Below are experts of layer 2 (counted from 0) of a mixture-of-experts language model. Rows are named router (the router's row for the expert), gate (a neuron's input weights, with its number), up (a neuron's input weights, with its number), down (a neuron's output weights, with its number) and show model dimensions 0-127. Each number is 200 + 20 x the weight over its row's rms, rounded and kept within 0 to 999.
Before each expert's rows: "comes after" lists some tokens at least twice as common just before its tokens as in all text; "comes before" lists some tokens at least twice as common just after its tokens as in all text. This comes from a sample of Wikipedia text that the model never trained on. Tokens count by the router's weight.

# expert 0
comes after: ",", " such", " known", " well", " served", " and"
comes before: " a", " the", " of", " well", " an", " part"
router,217,156,194,166,231,207,207,193,204,215,202,203,166,218,183,203,204,193,198,211,210,203,185,178,223,194,178,213,170,174,205,180,240,196,174,178,217,225,160,188,169,220,207,192,205,183,201,201,164,221,235,243,203,199,233,172,195,199,200,197,177,204,200,186,147,255,183,196,215,213,222,218,193,178,200,183,199,186,183,213,214,176,201,208,194,176,248,217,214,180,157,196,179,199,246,207,211,209,216,224,185,228,211,187,178,200,211,213,180,183,221,198,177,162,198,201,215,191,213,220,203,195,186,202,184,211,208,193
gate0,170,219,208,205,207,223,206,197,205,217,193,249,212,185,188,199,202,175,206,217,222,174,202,240,196,215,218,175,213,171,184,211,176,186,200,219,211,164,200,197,204,161,239,212,191,220,214,250,199,191,177,203,201,156,205,209,208,169,218,147,213,186,199,177,217,203,188,188,193,204,220,190,193,209,220,194,214,204,158,207,206,221,215,174,177,219,157,190,211,198,207,192,207,175,206,180,215,181,192,165,188,227,196,221,203,207,191,222,167,186,188,189,150,183,196,193,228,189,201,216,185,199,198,147,209,200,206,233
up0,202,207,187,198,187,188,194,199,193,177,191,216,168,169,196,192,222,197,203,188,169,197,201,177,197,200,197,199,212,188,178,194,168,220,171,158,193,248,216,232,211,175,182,201,257,179,222,161,214,217,193,216,185,189,210,189,199,235,186,209,214,211,189,198,219,195,213,192,190,180,201,207,201,183,207,201,195,238,202,193,183,200,208,201,212,206,203,249,189,192,201,221,215,193,179,208,189,176,199,266,206,192,190,197,222,250,193,176,214,214,205,189,160,177,172,181,176,241,216,228,162,178,224,221,195,220,194,183
down0,230,156,211,207,229,184,175,209,177,182,186,204,136,218,184,207,197,191,206,173,175,196,207,197,194,168,170,208,210,186,193,174,206,206,184,183,224,205,184,208,230,182,158,197,208,206,204,176,184,206,164,167,179,187,199,187,235,210,193,210,198,190,204,173,204,184,192,163,195,202,205,186,152,196,188,231,201,219,196,173,177,194,211,207,201,231,203,238,199,212,194,224,184,204,175,167,229,184,185,219,202,195,200,183,171,244,208,204,237,223,200,184,238,172,189,193,181,190,191,225,177,209,189,190,169,191,189,189
gate1,187,208,191,239,209,181,211,184,220,233,222,185,188,178,167,157,216,236,204,194,175,204,194,174,219,177,187,244,167,165,210,188,193,235,196,182,200,162,202,221,183,204,233,210,196,187,200,214,229,229,193,211,179,191,192,193,207,198,246,197,203,218,217,201,179,209,207,226,220,197,203,175,198,243,209,207,187,215,193,184,226,187,180,209,196,219,174,209,220,220,201,199,222,221,191,207,163,195,206,187,220,216,187,198,192,210,213,221,196,192,206,154,200,202,204,195,154,172,243,163,234,205,205,235,192,210,203,199
up1,213,190,209,198,233,187,202,190,185,175,180,220,194,221,225,220,197,185,177,207,204,183,207,182,173,200,205,245,182,207,223,185,183,181,167,253,192,214,206,167,199,227,218,233,214,197,174,180,184,226,193,178,191,188,210,145,222,194,165,185,204,195,207,205,200,209,199,228,183,220,191,157,205,199,180,209,194,210,203,217,194,222,179,191,220,202,217,162,161,195,200,212,203,212,207,188,212,177,209,180,158,193,217,206,199,157,177,267,195,213,215,227,204,189,244,224,213,201,178,198,193,197,206,202,184,201,199,191
down1,204,185,206,209,219,164,172,177,225,200,210,178,199,200,183,194,214,179,179,201,245,213,176,195,209,217,218,176,205,212,187,156,223,152,185,202,213,175,196,213,203,207,205,190,222,189,228,197,173,228,216,195,226,199,238,204,203,195,181,204,187,195,192,223,205,187,180,206,197,246,219,212,195,207,220,153,215,158,225,221,188,227,165,195,192,216,205,213,175,154,221,190,196,175,220,202,187,209,187,194,195,190,224,199,220,204,198,197,198,168,212,246,228,180,197,192,239,187,201,194,164,185,163,224,219,204,186,216

# expert 14
comes after: " |", "|", ",", " in", ":", " January"
comes before: "1", "2", "3", "4", "5", "6"
router,212,200,225,212,203,221,215,209,124,201,172,188,210,179,190,219,183,225,173,193,181,212,243,190,156,198,173,195,176,220,206,215,195,198,211,231,244,171,202,212,188,204,216,191,205,195,208,177,227,224,215,230,206,216,241,184,219,196,185,191,171,225,228,175,161,216,178,206,174,170,224,203,200,200,160,194,208,186,201,185,182,223,163,218,204,186,216,183,218,209,225,213,183,201,174,210,184,194,202,194,193,192,200,192,223,207,186,199,206,177,205,209,203,218,191,179,211,232,202,170,179,181,240,207,177,213,191,216
gate0,199,185,201,205,192,155,176,186,216,227,199,222,199,216,218,244,212,206,214,228,203,207,186,204,179,185,191,185,194,185,209,187,236,209,183,188,239,212,158,220,230,206,199,211,169,212,208,189,217,201,260,207,214,219,197,180,206,212,181,200,228,197,211,188,197,199,205,195,209,175,180,194,218,218,191,161,219,209,190,183,216,206,197,198,201,199,192,205,200,190,182,198,169,181,186,218,138,209,185,173,197,243,219,200,188,188,170,194,186,254,202,201,195,212,205,185,173,226,183,257,195,222,240,203,204,213,210,220
up0,165,188,172,195,198,201,163,229,232,192,222,188,193,205,212,217,164,189,214,197,171,236,185,199,216,191,180,191,239,202,178,215,213,187,231,197,242,209,182,219,208,208,195,199,232,167,198,176,207,207,242,177,209,173,171,177,179,204,227,193,214,203,204,173,208,199,159,184,205,248,228,186,183,218,191,205,203,195,190,204,191,237,180,195,178,219,202,188,192,169,171,199,203,203,181,217,165,205,214,208,217,176,196,217,169,178,213,194,204,190,182,187,195,185,229,215,177,207,161,226,164,208,217,187,209,210,207,240
down0,193,181,195,209,215,168,202,185,208,236,203,197,196,193,210,212,213,228,196,192,188,196,213,167,182,195,192,221,182,176,207,243,216,216,169,221,223,184,152,239,242,220,188,210,189,197,199,195,205,156,229,196,214,201,197,142,241,189,195,209,227,177,199,186,199,212,188,186,222,223,172,186,172,216,197,202,225,219,212,173,180,211,217,199,219,184,195,214,209,197,174,205,227,207,195,207,178,209,180,193,184,223,190,220,207,194,224,234,226,211,175,204,184,195,160,170,183,207,221,246,164,198,213,170,194,217,208,198
gate1,209,216,198,185,214,188,226,200,172,238,201,208,221,182,221,218,219,222,184,213,214,204,184,190,207,172,219,189,183,171,196,229,202,182,205,217,192,224,223,199,211,201,195,183,180,199,168,236,191,233,222,211,195,213,202,157,213,195,162,229,203,189,217,218,178,191,172,226,200,213,167,215,218,165,189,201,209,192,222,198,173,214,201,196,195,212,187,207,182,193,199,232,233,159,214,167,243,186,176,219,190,208,185,212,208,254,268,200,193,192,198,229,176,212,192,193,218,222,198,213,197,217,223,171,188,202,196,181
up1,199,160,210,204,171,175,197,203,213,196,155,175,196,212,182,159,192,210,190,183,210,200,187,217,219,207,195,241,222,176,179,211,198,228,200,186,194,194,222,170,212,214,228,180,212,190,198,205,187,213,163,241,203,210,213,219,227,195,199,205,211,189,211,174,206,214,196,182,194,208,197,217,195,200,204,212,173,186,197,204,200,167,174,181,240,181,174,158,210,187,196,227,201,176,184,215,165,181,180,187,200,208,225,186,186,173,189,220,175,225,222,203,180,214,244,156,166,150,203,187,212,193,199,210,246,206,204,217
down1,200,187,199,224,181,205,179,205,178,201,200,187,207,217,206,199,207,207,185,206,211,218,194,176,147,170,192,217,200,200,201,220,222,172,215,207,219,191,200,154,219,218,253,190,201,262,188,171,199,221,193,174,173,162,189,183,190,187,221,203,202,182,223,213,179,179,224,183,223,216,167,209,217,204,210,237,203,183,199,202,188,146,212,196,206,221,199,197,196,242,186,195,200,217,195,220,195,186,200,196,219,207,200,164,210,196,198,148,184,182,203,209,210,158,218,207,225,204,216,159,181,188,186,200,228,183,186,184

# expert 60
comes after: " ", "1", "9", "2", "8", "."
comes before: " |", "0", "5", "–", ".", "8"
router,166,200,208,220,214,196,211,223,210,220,225,222,211,219,181,199,214,245,180,175,152,209,200,181,223,223,185,194,218,176,143,192,187,196,216,202,192,225,198,198,211,209,213,176,211,187,216,232,213,180,186,213,195,215,216,180,202,184,190,195,202,202,254,232,184,217,217,210,180,189,234,189,190,192,212,211,183,207,248,170,221,202,215,242,179,189,180,211,220,226,198,200,211,216,219,184,209,195,194,240,208,169,225,210,212,204,201,200,167,230,194,212,190,200,187,191,205,245,221,215,198,164,204,228,217,208,219,168
gate0,183,208,200,194,205,187,176,208,186,195,178,223,198,182,237,239,225,203,235,244,209,203,198,202,195,212,218,220,217,196,210,139,177,206,212,183,168,227,224,153,178,197,176,139,204,185,198,207,218,209,193,207,167,239,214,196,200,212,169,231,216,218,186,187,183,202,171,213,220,206,200,178,214,200,186,206,173,229,186,203,179,209,238,199,182,214,176,217,208,180,185,224,208,191,174,204,212,215,184,219,196,213,200,191,195,214,210,183,189,178,158,212,199,216,164,180,197,188,225,207,203,169,231,194,207,207,184,187
up0,212,197,217,164,210,228,171,186,172,201,173,207,225,219,181,204,193,206,197,250,202,208,163,205,227,171,196,236,208,218,185,179,237,186,219,173,185,195,207,189,193,185,206,185,208,186,202,213,199,191,223,220,188,198,200,199,208,243,229,206,187,214,219,175,222,205,199,197,186,187,208,158,214,154,169,201,189,211,223,205,195,138,185,193,186,188,200,193,200,218,229,227,224,226,191,213,211,196,166,174,190,181,201,178,187,189,180,160,192,207,208,177,189,218,214,167,196,167,174,212,236,198,196,205,159,201,195,217
down0,183,197,234,198,215,192,147,191,173,211,179,179,217,250,192,210,231,194,205,254,195,210,193,221,188,193,181,233,212,191,216,172,223,200,206,160,182,177,212,222,212,170,187,204,188,172,190,230,220,204,214,227,235,205,183,172,205,215,227,181,201,206,212,175,197,216,214,203,162,178,192,200,211,190,183,221,152,198,184,230,200,158,228,211,219,196,202,200,219,194,205,192,187,231,212,198,199,209,190,191,199,198,198,189,211,209,185,181,216,195,208,202,169,236,196,184,180,194,164,174,208,198,205,249,203,230,201,202
gate1,173,204,222,201,196,222,205,231,187,175,191,229,204,201,218,195,212,211,219,227,190,197,186,219,209,185,190,221,195,189,210,221,195,215,203,189,172,191,183,215,195,220,171,210,248,220,178,206,199,198,218,196,194,201,185,190,184,230,206,238,197,168,236,203,172,207,213,176,170,207,209,177,201,237,206,185,189,238,188,189,214,225,205,181,206,221,196,182,169,233,161,205,234,206,172,181,172,237,188,222,184,204,187,212,208,170,215,176,226,223,192,202,218,235,177,185,197,257,188,177,200,246,166,192,204,198,202,216
up1,203,185,197,242,203,193,180,200,210,184,203,224,179,186,220,184,195,233,187,199,185,199,189,205,217,165,180,208,175,206,196,206,198,250,235,212,206,174,208,218,220,217,211,187,193,231,192,196,212,185,217,221,224,211,209,244,175,230,233,187,196,218,179,225,180,242,224,212,229,235,199,227,193,192,217,155,197,192,174,229,202,217,231,200,174,206,181,163,169,209,210,230,192,168,214,182,184,196,200,190,208,218,197,207,215,169,229,219,182,223,214,179,202,160,210,210,194,210,192,168,188,188,215,211,197,223,232,204
down1,159,192,209,197,201,203,190,225,165,216,222,231,197,169,200,223,222,179,196,204,201,189,179,215,218,208,254,178,217,191,230,208,194,247,237,187,201,169,204,217,219,198,193,224,191,199,191,189,191,204,215,207,183,217,231,244,213,221,232,211,197,175,225,202,167,219,161,194,195,224,206,195,214,216,235,202,193,216,188,203,218,218,206,201,224,184,207,195,159,220,207,214,179,187,185,210,168,216,173,190,206,206,173,227,227,208,175,190,200,200,200,201,222,189,181,155,196,209,189,165,208,226,198,220,228,221,228,229